python train.py --vocab_size=7550 --optimizer="muon_variant" --schedule="wsd"
Below are experts of layer 3 (counted from 0) of a mixture-of-experts language model. Rows are named router (the router's row for the expert), down (a neuron's output weights, with its number) and show model dimensions 0-127. Each number is 200 + 30 x the weight over its row's rms, rounded and kept within 0 to 999.
Before each expert's rows: "comes before" lists some tokens at least twice as common just after its tokens as in all text. This comes from a sample of Wikipedia text that the model never trained on. Tokens count by the router's weight.

# expert 0
comes before: " |", ";", "2", "3", " /", "5"
router,192,150,245,213,226,168,239,147,194,235,249,196,211,178,183,224,211,202,210,194,203,163,193,192,212,204,182,150,148,201,198,211,194,232,199,185,195,215,193,190,298,171,191,213,155,187,201,154,126,255,204,248,179,256,202,241,177,233,189,226,211,170,167,203,224,216,205,165,208,194,201,235,179,183,170,191,199,191,174,198,194,245,162,205,219,183,254,129,198,212,232,215,172,199,226,152,169,201,251,228,230,234,226,226,186,205,243,210,239,185,269,199,226,234,233,217,144,166,199,222,172,193,202,171,153,220,170,163
down33,255,185,211,161,196,192,216,173,197,186,197,214,216,197,185,276,239,171,181,204,248,188,201,236,209,183,192,203,136,235,176,194,212,181,242,240,157,193,254,157,216,244,191,167,157,244,176,214,187,181,165,179,170,223,213,195,211,184,199,217,219,206,214,193,198,183,277,195,174,178,203,132,238,239,167,196,227,173,189,193,163,198,249,171,149,233,149,171,248,229,214,214,229,182,181,222,200,196,215,178,192,205,177,178,181,189,156,142,197,173,105,205,212,242,213,218,192,247,190,200,157,257,160,163,199,179,218,212
down34,197,212,229,219,170,176,232,219,185,219,216,222,273,190,163,163,220,187,228,257,187,186,189,231,252,206,184,200,203,141,217,184,182,205,218,145,233,223,285,189,178,257,206,162,194,197,179,220,232,145,189,196,222,186,186,235,202,171,246,198,202,220,236,153,205,220,157,189,208,190,216,201,227,224,206,257,216,216,181,193,195,181,196,177,176,220,191,175,185,240,229,180,269,262,186,191,199,170,170,182,188,178,128,167,211,224,218,228,239,211,169,206,164,185,230,209,217,173,230,206,235,269,224,258,260,166,176,176
down35,261,152,210,178,224,169,208,208,200,233,223,200,210,201,203,247,262,165,187,244,189,154,191,186,187,234,190,182,233,264,192,157,184,166,216,190,203,223,160,230,174,181,225,204,139,164,209,193,237,145,206,221,188,244,205,138,174,194,244,183,250,225,224,168,187,241,185,189,174,220,148,146,187,235,185,190,249,174,199,201,184,222,247,213,127,221,170,157,196,198,208,186,187,210,128,184,169,202,187,221,216,195,213,227,171,190,225,177,195,216,160,174,151,180,210,208,222,172,173,178,268,197,227,201,236,150,190,233
down36,239,178,175,178,161,205,152,260,192,217,184,219,226,160,195,221,199,232,203,195,185,168,178,217,223,176,187,211,165,136,227,181,139,156,176,193,195,160,264,210,178,198,233,191,170,219,173,217,179,172,219,159,202,228,201,193,178,194,223,195,160,184,144,172,220,216,204,249,234,206,195,170,186,247,227,195,227,252,250,175,190,230,252,225,230,222,179,217,261,214,159,190,224,212,247,188,238,257,168,200,193,196,191,140,216,215,150,211,204,231,181,225,151,177,178,246,239,163,165,216,200,214,171,158,221,166,192,136
down37,243,190,224,210,191,214,196,174,148,187,186,162,236,210,186,242,212,162,224,152,199,116,179,238,170,198,197,180,136,219,174,263,254,234,202,179,230,208,187,215,171,224,207,176,185,214,237,245,208,216,209,233,212,173,184,163,180,212,208,137,235,196,157,174,237,193,184,172,208,214,238,173,205,171,179,195,210,172,135,150,179,240,252,162,185,211,194,223,193,202,216,209,195,175,253,197,179,214,186,186,155,212,235,225,171,202,198,200,229,201,147,173,229,232,122,207,212,203,126,204,156,217,220,186,156,177,175,235
down38,170,189,254,172,190,202,205,177,204,225,203,231,177,227,230,242,215,164,149,173,247,257,187,238,211,145,206,201,197,226,142,173,226,179,201,267,200,214,251,182,162,222,213,178,201,228,175,227,190,186,214,213,211,222,217,221,222,227,191,210,187,185,257,198,216,247,221,189,195,187,176,208,172,162,221,256,197,233,195,227,176,236,209,237,225,177,161,178,196,149,166,195,206,176,218,255,157,191,237,189,159,170,229,157,162,229,176,238,198,164,163,222,177,286,163,231,222,229,180,132,252,191,209,220,170,182,198,237
down39,210,144,222,185,190,215,288,239,210,210,219,163,216,212,197,200,205,179,170,195,207,193,186,132,251,207,212,195,237,176,180,177,191,147,226,255,215,186,161,206,203,190,224,185,216,214,165,190,201,216,193,223,167,259,238,183,129,183,188,160,161,207,211,303,140,218,181,209,169,220,220,153,218,162,220,208,158,183,171,217,152,166,154,208,259,222,197,217,186,213,204,205,216,220,168,214,195,254,207,132,207,173,199,213,149,199,175,198,205,188,191,243,165,225,202,203,214,149,233,200,196,195,220,172,211,210,167,161
down40,155,197,164,214,256,225,172,211,217,209,184,182,144,189,203,202,233,267,178,180,217,160,149,180,172,151,173,175,197,199,212,214,166,214,223,136,211,239,147,166,207,207,172,211,161,246,199,192,189,194,205,211,220,210,134,182,176,219,229,201,258,211,220,201,214,249,158,235,191,216,178,169,205,202,258,226,194,209,190,185,144,245,202,173,213,172,191,196,131,173,226,228,209,207,216,204,202,134,236,207,186,185,224,223,170,158,162,216,137,187,126,234,193,185,200,203,162,246,202,251,200,191,146,213,208,199,200,173
down41,233,179,203,176,152,267,203,210,203,221,204,209,231,191,250,245,194,170,197,158,232,222,191,166,139,210,232,158,226,252,197,177,203,265,167,143,195,270,254,186,229,209,200,230,162,230,225,215,219,197,174,191,211,207,191,229,190,178,187,193,206,209,192,259,199,187,152,254,170,205,197,234,190,206,233,234,151,193,240,245,210,210,166,167,225,249,178,162,182,241,184,201,188,228,190,194,226,231,195,175,213,180,236,218,231,211,228,152,186,192,234,190,122,194,159,215,192,205,170,224,175,209,156,210,215,178,152,263
down42,150,256,197,194,186,175,212,256,170,210,200,209,184,268,122,232,207,225,213,188,180,205,199,204,181,168,181,233,247,196,223,217,189,199,180,138,193,182,192,222,210,225,238,178,203,185,234,182,216,192,153,189,154,241,295,222,184,180,222,216,193,229,224,219,208,212,130,209,225,193,188,204,213,184,155,195,208,216,181,165,154,174,235,235,186,165,212,146,173,196,203,244,219,207,218,145,179,205,221,167,214,134,207,198,152,211,226,163,195,216,122,213,193,248,236,198,240,175,189,202,221,196,201,182,167,220,238,150
down43,185,184,163,181,161,199,189,227,257,230,169,134,189,238,224,185,231,216,192,190,211,180,237,146,176,240,206,227,154,220,221,200,203,208,203,178,177,268,181,212,224,192,207,194,220,182,186,196,210,195,164,238,221,154,199,200,205,119,251,218,188,186,188,241,214,207,249,198,178,232,199,176,220,221,215,156,217,160,155,170,186,167,196,189,233,233,206,173,176,178,260,189,186,204,238,165,156,244,228,196,143,164,235,155,195,214,123,176,207,200,192,214,142,205,160,253,207,171,133,185,193,233,232,211,230,181,205,220
down44,227,179,213,213,202,214,192,153,175,185,201,189,212,222,224,202,146,156,240,138,156,182,202,196,203,184,171,154,177,141,227,186,126,212,233,177,210,215,114,235,245,196,222,147,196,173,156,213,237,194,186,207,207,193,239,223,159,222,187,204,231,208,217,182,131,223,170,187,200,192,197,258,254,216,193,218,241,244,241,175,209,252,180,196,205,223,222,257,199,231,210,240,176,150,202,211,219,234,167,171,192,163,194,212,190,222,209,187,184,182,252,199,220,184,229,179,222,190,139,207,203,235,165,176,205,189,257,158

# expert 4
comes before: " the", " a", " his", " an", " first", " its"
router,175,214,221,188,234,233,153,168,195,214,206,207,170,181,214,166,235,184,184,243,213,166,263,190,198,209,217,236,217,190,192,146,199,149,177,168,231,167,173,233,142,242,198,246,135,185,258,200,179,205,179,215,236,247,225,227,217,237,166,219,220,261,255,213,196,184,218,227,183,210,216,219,213,194,212,158,194,221,212,220,247,201,172,178,239,177,196,250,182,228,238,241,246,185,167,208,212,169,225,212,212,166,230,198,213,151,193,207,178,153,183,167,229,166,171,215,143,212,215,153,250,260,232,178,225,178,193,250
down0,204,212,191,195,222,209,157,207,261,242,203,209,218,256,206,156,137,146,179,228,204,192,238,173,227,208,213,224,217,200,185,183,184,209,202,202,234,194,250,226,221,135,229,177,273,217,222,144,166,232,189,202,186,225,219,200,237,209,190,214,160,166,193,156,146,226,136,196,192,263,212,185,166,200,239,196,243,226,207,178,242,160,229,210,194,215,177,253,199,179,187,185,161,221,221,200,233,237,222,200,225,183,134,210,226,160,172,223,209,238,224,196,168,168,245,235,249,157,204,251,175,190,194,186,158,196,228,200
down1,214,116,180,145,172,183,174,191,231,190,200,175,163,179,227,212,213,173,167,161,184,201,205,242,197,206,153,176,162,152,196,172,236,195,194,253,208,192,264,191,221,183,165,233,206,164,191,195,146,211,214,176,205,162,193,198,166,188,188,165,229,211,221,154,206,192,169,205,179,209,191,221,211,197,187,203,224,233,193,191,264,150,202,201,271,196,128,243,151,209,226,202,169,176,172,204,160,211,269,146,160,258,204,158,207,223,226,218,187,200,183,202,184,276,149,175,212,198,166,194,180,233,196,186,185,233,199,171
down2,166,180,171,193,175,199,169,190,212,180,211,182,231,177,187,225,119,234,224,193,169,244,134,196,220,149,196,163,169,162,223,148,260,192,187,163,237,248,195,151,198,205,177,182,185,213,208,201,243,171,141,188,193,208,174,186,227,215,172,205,198,208,184,177,216,179,182,240,231,155,140,242,216,179,220,210,255,193,141,176,229,161,202,166,267,213,178,173,205,216,181,247,252,213,163,250,203,225,226,162,185,221,161,190,266,202,236,178,174,191,189,171,186,204,203,209,221,181,180,224,216,206,165,253,236,206,181,175
down3,199,232,182,175,188,189,171,236,181,212,186,158,117,211,196,150,184,158,174,234,192,198,216,142,267,209,205,227,227,224,194,219,165,228,230,175,152,270,237,180,184,152,166,232,202,217,196,233,184,248,218,172,177,212,193,239,165,207,240,231,163,170,174,243,191,248,168,199,149,162,191,202,196,208,215,183,244,190,204,180,155,142,246,203,196,245,252,158,261,163,206,215,226,196,198,210,191,147,193,207,208,184,149,198,192,178,241,185,234,221,187,202,184,213,171,206,222,239,197,204,234,197,231,160,184,239,170,182
down4,231,149,197,162,227,208,187,212,259,192,194,191,217,256,196,172,205,191,182,205,191,141,192,151,182,267,195,248,250,184,215,165,168,260,178,185,228,237,137,214,165,240,219,232,217,201,198,204,155,203,157,145,171,217,220,156,204,250,163,214,235,217,204,183,183,175,194,213,188,199,182,222,230,231,211,187,195,192,188,235,206,239,164,166,149,230,152,207,226,235,166,192,197,235,232,210,196,221,188,188,233,178,189,243,197,207,190,156,220,277,201,199,189,225,264,193,175,204,214,220,248,157,246,189,171,229,216,253
down5,214,217,196,230,190,181,231,228,187,227,180,211,197,151,191,195,124,204,174,169,172,181,177,208,154,194,175,147,221,159,228,176,196,206,150,179,153,224,199,180,239,185,210,160,234,216,205,186,160,164,191,197,193,219,221,169,217,169,161,220,179,155,235,205,193,224,208,190,195,183,184,198,214,139,153,189,200,207,196,221,186,170,174,210,187,190,227,190,170,167,227,122,230,202,191,184,202,202,177,174,278,158,206,203,200,189,156,151,243,192,149,261,180,177,245,196,221,188,206,283,234,261,264,170,155,187,230,197
down6,217,256,251,190,138,190,224,224,241,196,246,230,212,237,164,199,221,166,206,208,181,132,206,221,162,238,188,203,218,158,235,176,199,197,210,222,236,240,87,159,212,218,213,227,195,168,253,233,210,203,238,190,198,194,208,149,255,168,187,183,159,203,187,215,175,181,194,144,158,203,191,227,240,237,229,170,244,232,190,183,196,255,220,166,216,146,206,200,192,196,198,219,203,244,217,187,182,216,170,202,184,187,176,171,210,196,249,217,158,166,157,148,187,178,186,187,182,194,259,178,195,243,192,173,208,210,204,193
down7,189,220,207,169,232,193,213,220,206,219,198,202,237,273,214,214,175,213,232,209,225,182,172,210,173,214,208,184,229,218,142,192,202,199,187,186,184,187,196,190,212,224,175,211,123,209,197,252,225,150,161,211,255,151,195,174,220,190,188,250,183,250,206,169,251,155,243,233,191,168,247,231,193,189,228,256,228,151,182,168,154,215,246,197,147,134,247,189,157,198,207,235,156,221,206,187,210,153,168,189,160,240,215,190,193,208,203,235,151,206,166,180,166,204,170,188,121,233,212,194,220,195,224,224,178,229,172,206
down8,177,202,197,251,229,207,254,194,200,168,187,167,169,146,259,174,205,185,225,203,188,214,181,226,207,229,243,96,196,201,199,226,200,147,214,204,196,147,255,192,193,214,254,160,197,180,204,184,210,193,233,234,181,197,209,211,182,180,261,198,233,211,235,219,151,152,254,214,199,195,181,216,211,245,224,190,225,154,195,167,209,175,184,149,226,176,162,233,196,165,171,188,204,239,173,238,213,142,206,212,191,169,252,168,164,198,153,240,204,211,216,221,181,228,234,203,249,233,196,170,231,192,220,232,231,231,151,216
down9,236,192,199,150,190,158,215,149,172,233,193,208,180,200,257,235,216,180,200,182,212,177,264,214,245,266,243,209,200,210,236,255,219,195,278,222,202,217,208,144,207,164,259,227,226,249,187,209,218,230,182,194,220,207,212,258,194,201,171,215,222,220,208,186,214,257,159,207,186,236,237,204,155,167,198,168,176,265,243,207,218,282,217,211,197,201,209,148,237,202,231,216,259,190,207,224,160,233,215,212,201,197,184,184,231,212,231,203,171,227,215,222,238,207,236,177,181,173,185,231,232,169,217,186,198,184,170,229
down10,211,196,190,198,178,215,199,245,184,259,203,271,229,172,256,193,231,221,205,172,205,228,203,216,282,180,190,174,200,252,158,218,226,132,181,181,240,198,199,192,182,226,239,183,253,163,256,175,189,190,244,230,196,284,237,177,202,226,169,227,238,194,231,208,155,201,150,186,239,227,197,217,220,226,171,183,184,221,198,234,205,181,194,198,252,139,219,250,222,222,223,194,206,234,187,227,210,160,186,167,182,153,239,184,240,181,148,205,151,164,227,191,211,180,206,199,182,205,197,163,233,210,188,219,210,161,204,228
down11,139,157,165,258,232,205,170,153,190,251,153,191,201,213,175,232,178,160,195,279,204,235,221,199,216,177,184,188,177,190,173,212,153,248,211,166,223,198,212,186,182,202,190,157,219,266,236,206,242,186,199,143,182,189,180,162,198,207,179,206,271,224,217,203,267,221,225,224,223,167,229,181,214,201,254,217,209,216,186,195,183,229,203,186,149,185,193,140,202,219,214,170,247,220,239,172,228,211,208,157,192,197,196,156,151,222,209,176,192,221,195,237,232,160,213,211,208,195,219,145,212,164,223,204,173,157,265,212

# expert 1
comes before: " of", " in", " to", " and", " by", " for"
router,210,185,204,192,144,246,227,159,234,159,178,177,202,246,236,200,189,207,211,217,198,189,192,225,199,183,217,225,264,223,226,193,207,198,188,230,165,205,213,223,215,208,161,177,218,232,172,241,234,187,210,249,205,195,192,207,204,187,217,242,197,201,141,187,213,178,184,203,190,161,153,239,178,257,151,252,251,231,186,164,186,195,181,229,229,241,165,189,135,214,162,169,236,265,208,251,249,183,158,203,165,121,167,183,184,211,159,245,164,217,185,203,169,249,221,234,222,244,219,211,222,185,158,194,234,175,175,195
down0,179,223,204,194,202,229,184,228,235,171,207,165,204,263,195,218,220,254,193,187,198,182,189,174,165,198,218,194,135,231,183,183,170,188,241,195,167,220,170,203,255,204,187,229,164,191,227,167,182,209,247,246,206,174,221,240,142,189,239,224,184,184,147,198,186,178,203,174,163,152,211,200,238,291,223,204,210,205,155,231,269,156,170,222,163,179,159,185,199,212,235,193,208,173,163,226,145,169,204,185,138,177,177,181,183,217,173,169,218,176,213,212,244,187,215,171,192,182,245,182,230,183,174,260,179,145,178,165
down1,207,206,170,182,221,206,195,172,190,179,175,165,232,180,240,168,225,224,174,155,223,170,221,172,213,209,188,256,227,215,200,223,252,165,209,159,198,196,108,237,223,203,220,169,214,168,213,208,202,190,238,202,182,239,164,191,214,155,168,167,192,158,215,225,174,159,165,195,241,214,227,193,173,206,206,169,152,217,288,142,159,147,177,207,165,192,244,194,241,160,203,224,190,241,194,218,219,158,208,231,232,174,242,185,164,181,217,202,194,232,223,269,195,196,222,245,225,205,157,188,201,156,177,205,132,207,205,181
down2,194,184,108,181,280,218,269,175,185,201,220,172,169,180,217,220,162,120,238,245,214,218,163,207,211,172,181,203,228,207,192,200,226,217,259,187,157,172,226,188,162,240,184,151,156,180,252,167,152,203,201,174,171,255,180,213,224,177,271,209,225,188,218,182,216,217,160,196,240,166,169,191,218,168,200,157,219,218,198,235,217,217,207,178,164,226,200,180,211,227,216,235,266,202,184,163,143,233,199,214,187,166,185,197,190,231,189,188,219,221,183,194,209,179,194,178,180,216,220,128,215,176,197,200,180,208,198,214
down3,135,233,215,172,173,232,230,195,168,165,201,224,247,234,194,181,243,188,204,240,179,182,217,208,138,194,184,206,191,189,192,201,123,211,170,196,182,223,252,136,231,200,209,230,239,216,209,151,181,173,232,170,189,214,209,180,220,214,250,166,225,168,230,184,216,180,190,255,209,188,220,245,230,219,171,179,232,209,186,220,184,199,240,216,215,175,160,126,137,195,192,216,152,234,198,186,252,150,150,175,118,173,212,204,188,205,197,208,198,207,182,190,213,180,208,210,164,221,200,188,251,217,150,228,180,216,185,262
down4,196,202,153,169,214,181,194,198,211,213,168,189,141,183,224,181,174,190,185,202,174,166,235,228,223,215,262,174,224,228,187,157,175,148,183,152,160,226,273,152,217,185,304,226,223,158,222,200,230,227,229,225,169,174,234,201,178,185,174,208,183,183,223,181,273,206,234,185,177,216,194,220,219,205,216,259,191,255,196,251,239,202,191,219,205,208,244,197,196,214,157,210,228,178,181,203,197,123,181,170,218,211,224,155,258,219,211,194,219,190,229,187,177,192,176,167,184,203,229,224,230,164,216,206,149,187,158,178
down5,258,207,193,220,230,217,165,225,212,207,161,226,175,192,225,143,151,255,192,225,205,172,151,206,194,156,199,212,215,213,209,193,181,183,217,184,202,229,223,171,173,233,226,197,231,144,218,261,231,174,185,179,210,192,236,177,184,221,160,211,224,186,169,176,154,196,209,175,183,199,214,215,198,227,246,219,209,240,184,157,175,178,200,179,228,135,193,197,135,175,152,208,286,131,197,179,191,158,212,210,198,165,182,254,186,185,193,186,197,249,195,220,205,187,187,298,220,247,214,204,180,161,181,240,156,203,208,178
down6,209,202,201,185,185,190,222,219,215,173,165,162,203,232,239,167,177,183,181,179,205,207,215,164,217,277,207,201,149,231,198,227,159,207,191,225,170,244,208,213,204,211,172,232,186,236,195,190,221,187,192,171,174,212,218,159,241,248,225,234,172,162,225,171,211,157,132,169,231,209,192,224,187,231,159,264,183,215,263,224,224,196,195,241,236,168,228,193,235,138,181,170,193,168,168,210,185,248,192,203,147,219,193,170,187,172,201,166,193,264,150,227,231,195,211,238,199,221,192,189,238,240,231,247,236,168,141,142
down7,189,222,180,194,236,177,213,243,209,236,191,196,210,181,174,184,190,283,230,157,182,174,186,201,193,198,168,229,189,192,196,251,230,212,193,181,160,168,215,223,189,225,174,174,183,219,198,190,164,204,182,174,236,237,188,141,182,220,212,126,226,210,215,201,288,193,154,207,179,204,238,155,214,190,165,203,180,224,233,219,174,162,170,172,173,149,209,205,235,161,216,209,168,198,282,183,221,218,260,218,195,199,128,134,228,149,185,193,188,184,139,197,236,198,172,234,213,217,246,201,205,215,178,197,206,246,231,199
down8,184,169,175,251,179,200,171,186,175,239,205,202,224,230,176,204,198,221,208,241,162,170,211,219,182,218,228,222,167,209,220,239,264,181,193,191,215,175,198,128,194,125,160,208,168,226,226,187,184,220,186,185,185,209,223,243,190,213,183,196,197,251,178,224,222,169,225,175,195,174,192,185,213,163,233,200,222,177,194,199,208,233,266,159,240,180,260,194,222,162,225,143,187,236,201,214,186,200,170,166,222,172,204,158,224,205,228,167,194,179,281,172,199,173,289,213,198,204,202,156,197,229,223,260,241,132,164,192
down9,212,181,218,169,243,164,214,205,199,160,238,205,212,153,169,252,156,154,181,265,222,185,150,194,203,225,237,167,214,186,183,228,219,211,167,199,150,219,252,141,210,254,173,193,199,221,188,154,177,172,215,176,217,221,172,224,176,237,181,164,210,213,188,246,184,194,196,172,242,230,175,251,226,154,171,181,189,177,194,190,204,255,206,213,227,228,171,204,151,203,250,178,197,178,251,183,214,241,178,206,172,193,250,199,238,162,169,210,152,193,139,160,277,191,171,212,176,180,150,197,198,202,225,170,220,196,166,197
down10,203,212,182,213,201,229,238,194,231,175,182,245,199,185,200,193,177,195,231,235,254,181,139,220,162,199,191,159,156,223,252,184,222,179,152,192,266,238,153,236,191,224,163,240,150,182,203,139,193,224,181,193,201,174,227,180,226,161,239,181,221,265,205,148,211,112,204,202,201,188,164,198,224,241,185,219,245,198,193,199,213,272,191,208,241,195,204,142,233,196,161,237,220,175,140,190,230,163,204,210,232,208,265,201,183,177,185,230,179,194,221,200,210,195,131,211,198,188,202,188,243,204,206,218,195,198,222,194
down11,192,222,172,200,216,181,165,232,228,240,171,166,173,177,158,234,136,170,234,209,249,209,188,187,179,218,269,217,246,180,231,227,187,218,201,219,203,234,266,242,188,226,232,194,186,191,178,197,224,204,243,244,194,183,257,191,192,149,168,178,169,195,184,242,182,221,238,200,170,217,206,209,162,204,226,168,229,170,217,184,177,135,176,271,200,201,265,212,225,149,178,184,185,216,227,222,197,196,208,195,148,185,181,165,229,234,155,234,195,209,154,149,238,202,178,150,228,251,210,205,139,176,194,210,174,201,195,223

# expert 7
comes before: "\n", "-", "|", " The", " ", " In"
router,210,216,207,152,250,200,174,233,206,199,214,169,189,172,211,244,234,131,240,148,220,174,167,193,165,234,235,209,193,212,166,249,181,258,171,208,233,194,195,152,224,163,124,182,169,168,174,211,229,163,147,186,201,175,177,227,144,251,162,193,198,195,212,233,179,229,207,183,192,169,196,163,182,230,197,218,203,196,160,244,197,138,245,208,150,223,191,218,205,206,262,206,175,178,256,174,226,208,230,187,229,214,213,205,164,212,262,195,200,181,213,205,180,193,246,167,195,180,233,164,193,225,164,145,181,191,233,220
down0,174,192,256,236,210,195,206,113,195,179,180,215,200,212,180,193,197,223,197,218,199,216,204,216,227,141,210,220,195,240,213,202,198,164,165,188,189,256,211,169,196,231,199,185,182,216,248,173,180,170,207,237,184,142,212,188,266,184,193,206,188,221,211,199,238,144,198,188,204,215,243,185,189,255,203,205,176,194,197,227,200,261,171,238,250,163,178,166,141,195,198,169,253,205,229,221,176,175,139,189,174,250,174,212,207,172,191,210,142,206,152,200,210,147,173,175,250,223,216,237,232,142,178,276,170,201,170,193
down1,202,195,182,186,219,233,215,208,223,155,181,200,193,212,215,195,199,184,190,201,238,191,229,243,192,251,195,189,136,228,209,252,185,228,211,225,171,169,167,164,205,164,193,130,205,179,148,252,243,186,193,240,235,225,194,174,198,147,178,233,182,169,193,177,146,164,217,169,108,235,201,256,207,208,181,200,205,145,203,244,227,183,228,166,200,182,205,215,190,202,162,206,199,143,145,185,209,209,208,161,209,178,169,235,227,172,192,157,234,151,220,228,192,179,138,202,243,190,202,203,208,193,141,160,192,216,209,137
down2,187,188,203,177,197,203,197,201,159,184,191,205,177,228,194,196,171,231,183,186,228,171,225,250,201,215,200,223,196,217,222,206,245,243,139,184,228,258,239,184,183,224,213,230,218,212,210,199,187,198,177,196,219,189,208,197,164,213,224,200,186,188,140,172,197,201,234,226,210,189,214,154,218,202,172,264,198,143,204,126,153,198,298,167,206,223,199,165,218,265,188,208,179,144,197,166,172,158,159,164,187,215,236,250,240,196,207,226,192,247,264,174,210,229,182,155,199,220,193,207,219,211,119,179,221,176,155,156
down3,189,170,175,227,237,212,208,191,212,234,172,210,160,199,202,213,172,201,159,241,166,186,215,205,196,213,203,186,203,248,219,267,207,223,209,231,214,119,131,173,158,218,204,176,222,248,181,217,152,222,191,216,174,189,187,210,195,180,233,129,179,195,226,206,220,272,241,219,255,138,143,152,173,178,168,220,228,216,207,215,195,246,228,196,229,188,197,206,178,155,190,183,142,244,199,214,195,212,266,200,226,215,230,226,257,238,169,241,177,187,203,143,184,216,188,160,211,176,219,169,206,247,190,188,184,217,210,208
down4,173,211,220,170,248,164,217,220,212,239,185,198,181,226,211,166,196,185,194,270,211,167,213,173,173,166,140,146,141,184,202,202,227,172,281,204,184,230,148,166,234,213,188,213,224,175,220,212,198,191,191,220,204,202,235,204,229,250,234,184,148,161,223,196,233,186,181,234,215,211,213,182,198,233,187,202,166,232,210,209,182,226,154,216,145,178,196,252,203,245,226,192,188,216,217,211,170,208,219,191,161,210,159,177,189,203,200,232,235,189,259,291,201,182,210,189,171,170,164,212,220,194,157,192,218,261,149,266
down5,226,189,246,188,215,203,213,159,165,159,242,222,210,144,254,205,239,159,243,218,153,211,150,225,197,206,199,234,228,153,209,223,225,197,202,229,190,187,195,232,165,242,206,188,192,200,172,182,200,224,200,284,179,219,259,163,192,168,132,174,179,207,231,215,175,201,153,178,176,157,239,217,208,168,190,192,196,216,153,219,201,214,176,211,213,238,182,213,211,209,178,218,189,252,156,225,194,223,194,180,214,165,200,232,128,200,170,232,206,166,278,164,219,172,185,190,195,222,137,248,143,201,218,212,164,189,187,225
down6,203,209,170,208,235,211,149,219,164,194,215,151,243,198,200,178,200,221,227,221,237,171,200,206,219,223,167,201,224,276,207,218,144,125,218,164,201,128,195,207,177,179,201,206,192,123,194,194,239,242,216,161,212,239,165,235,217,168,150,239,236,191,147,188,169,158,227,234,212,208,246,133,209,225,224,179,192,188,195,233,190,189,163,207,205,173,183,196,187,203,190,207,190,206,199,192,208,268,218,230,193,196,229,203,154,202,182,158,173,134,206,200,169,164,205,201,168,184,172,173,194,154,138,172,228,207,158,236
down7,190,193,186,191,205,209,183,216,189,182,157,216,203,195,181,209,126,211,213,214,216,195,246,188,183,217,206,147,203,227,197,211,206,224,190,288,212,175,206,274,191,190,208,206,232,190,234,175,243,213,192,212,211,180,178,240,219,223,197,200,181,132,201,134,238,181,210,259,226,170,277,223,149,200,184,173,199,193,176,222,161,189,214,226,219,212,214,190,262,182,194,212,250,246,181,137,181,251,162,249,219,246,224,222,165,211,214,215,209,212,223,215,219,185,200,177,239,236,210,214,246,215,171,132,178,238,180,142
down8,253,192,207,212,251,181,201,167,211,164,207,217,209,230,229,162,223,169,162,209,242,184,197,242,182,210,247,199,225,154,218,193,236,141,251,216,228,165,130,223,234,228,215,180,206,198,197,262,192,194,173,192,216,198,176,200,166,229,195,188,228,171,176,206,242,190,219,166,224,220,181,214,247,165,190,195,163,175,175,187,195,206,263,183,159,189,156,226,235,227,213,185,195,223,239,190,279,181,180,221,190,229,253,180,241,184,150,179,164,181,126,155,157,198,193,217,182,196,151,197,143,177,197,230,245,225,199,223
down9,194,216,209,166,192,215,156,189,215,146,206,215,219,167,188,255,174,175,166,169,188,173,220,230,176,197,189,204,183,203,161,208,183,175,140,181,158,203,233,210,226,264,197,167,172,131,222,201,167,288,196,148,171,180,195,252,232,162,174,186,161,173,166,212,184,229,209,147,185,185,186,234,242,192,200,190,196,211,216,253,204,202,200,260,142,202,225,184,209,209,202,223,250,227,200,212,277,154,199,200,197,158,209,222,224,189,205,197,198,174,165,211,229,160,204,217,208,194,155,200,149,189,270,210,161,201,146,204
down10,228,223,260,172,217,224,233,175,216,228,201,117,216,164,195,204,199,196,192,202,238,149,213,218,260,221,202,148,216,210,191,196,190,203,223,209,201,212,182,107,238,197,198,210,211,242,155,204,269,233,188,157,249,177,288,235,203,200,207,204,217,211,184,211,242,225,226,165,240,229,190,132,208,171,212,185,203,202,214,183,224,189,234,181,197,181,221,192,203,150,160,217,177,192,201,208,171,236,196,167,247,242,230,195,216,192,210,219,170,176,230,228,278,213,251,245,225,235,190,182,185,184,167,183,208,190,233,194
down11,236,174,201,239,229,232,239,184,173,216,222,186,178,222,218,167,208,197,208,186,212,207,275,200,242,183,186,242,233,214,224,182,225,217,228,177,234,217,213,195,190,210,201,150,217,234,178,198,201,208,219,196,197,206,125,150,188,207,199,231,209,270,217,216,185,208,225,196,212,227,206,205,226,234,169,205,233,178,157,245,221,240,189,263,208,235,221,237,94,245,220,189,177,185,119,223,189,146,162,217,156,215,202,194,211,203,195,280,194,200,187,184,203,223,225,221,140,182,205,161,225,170,232,211,176,209,202,250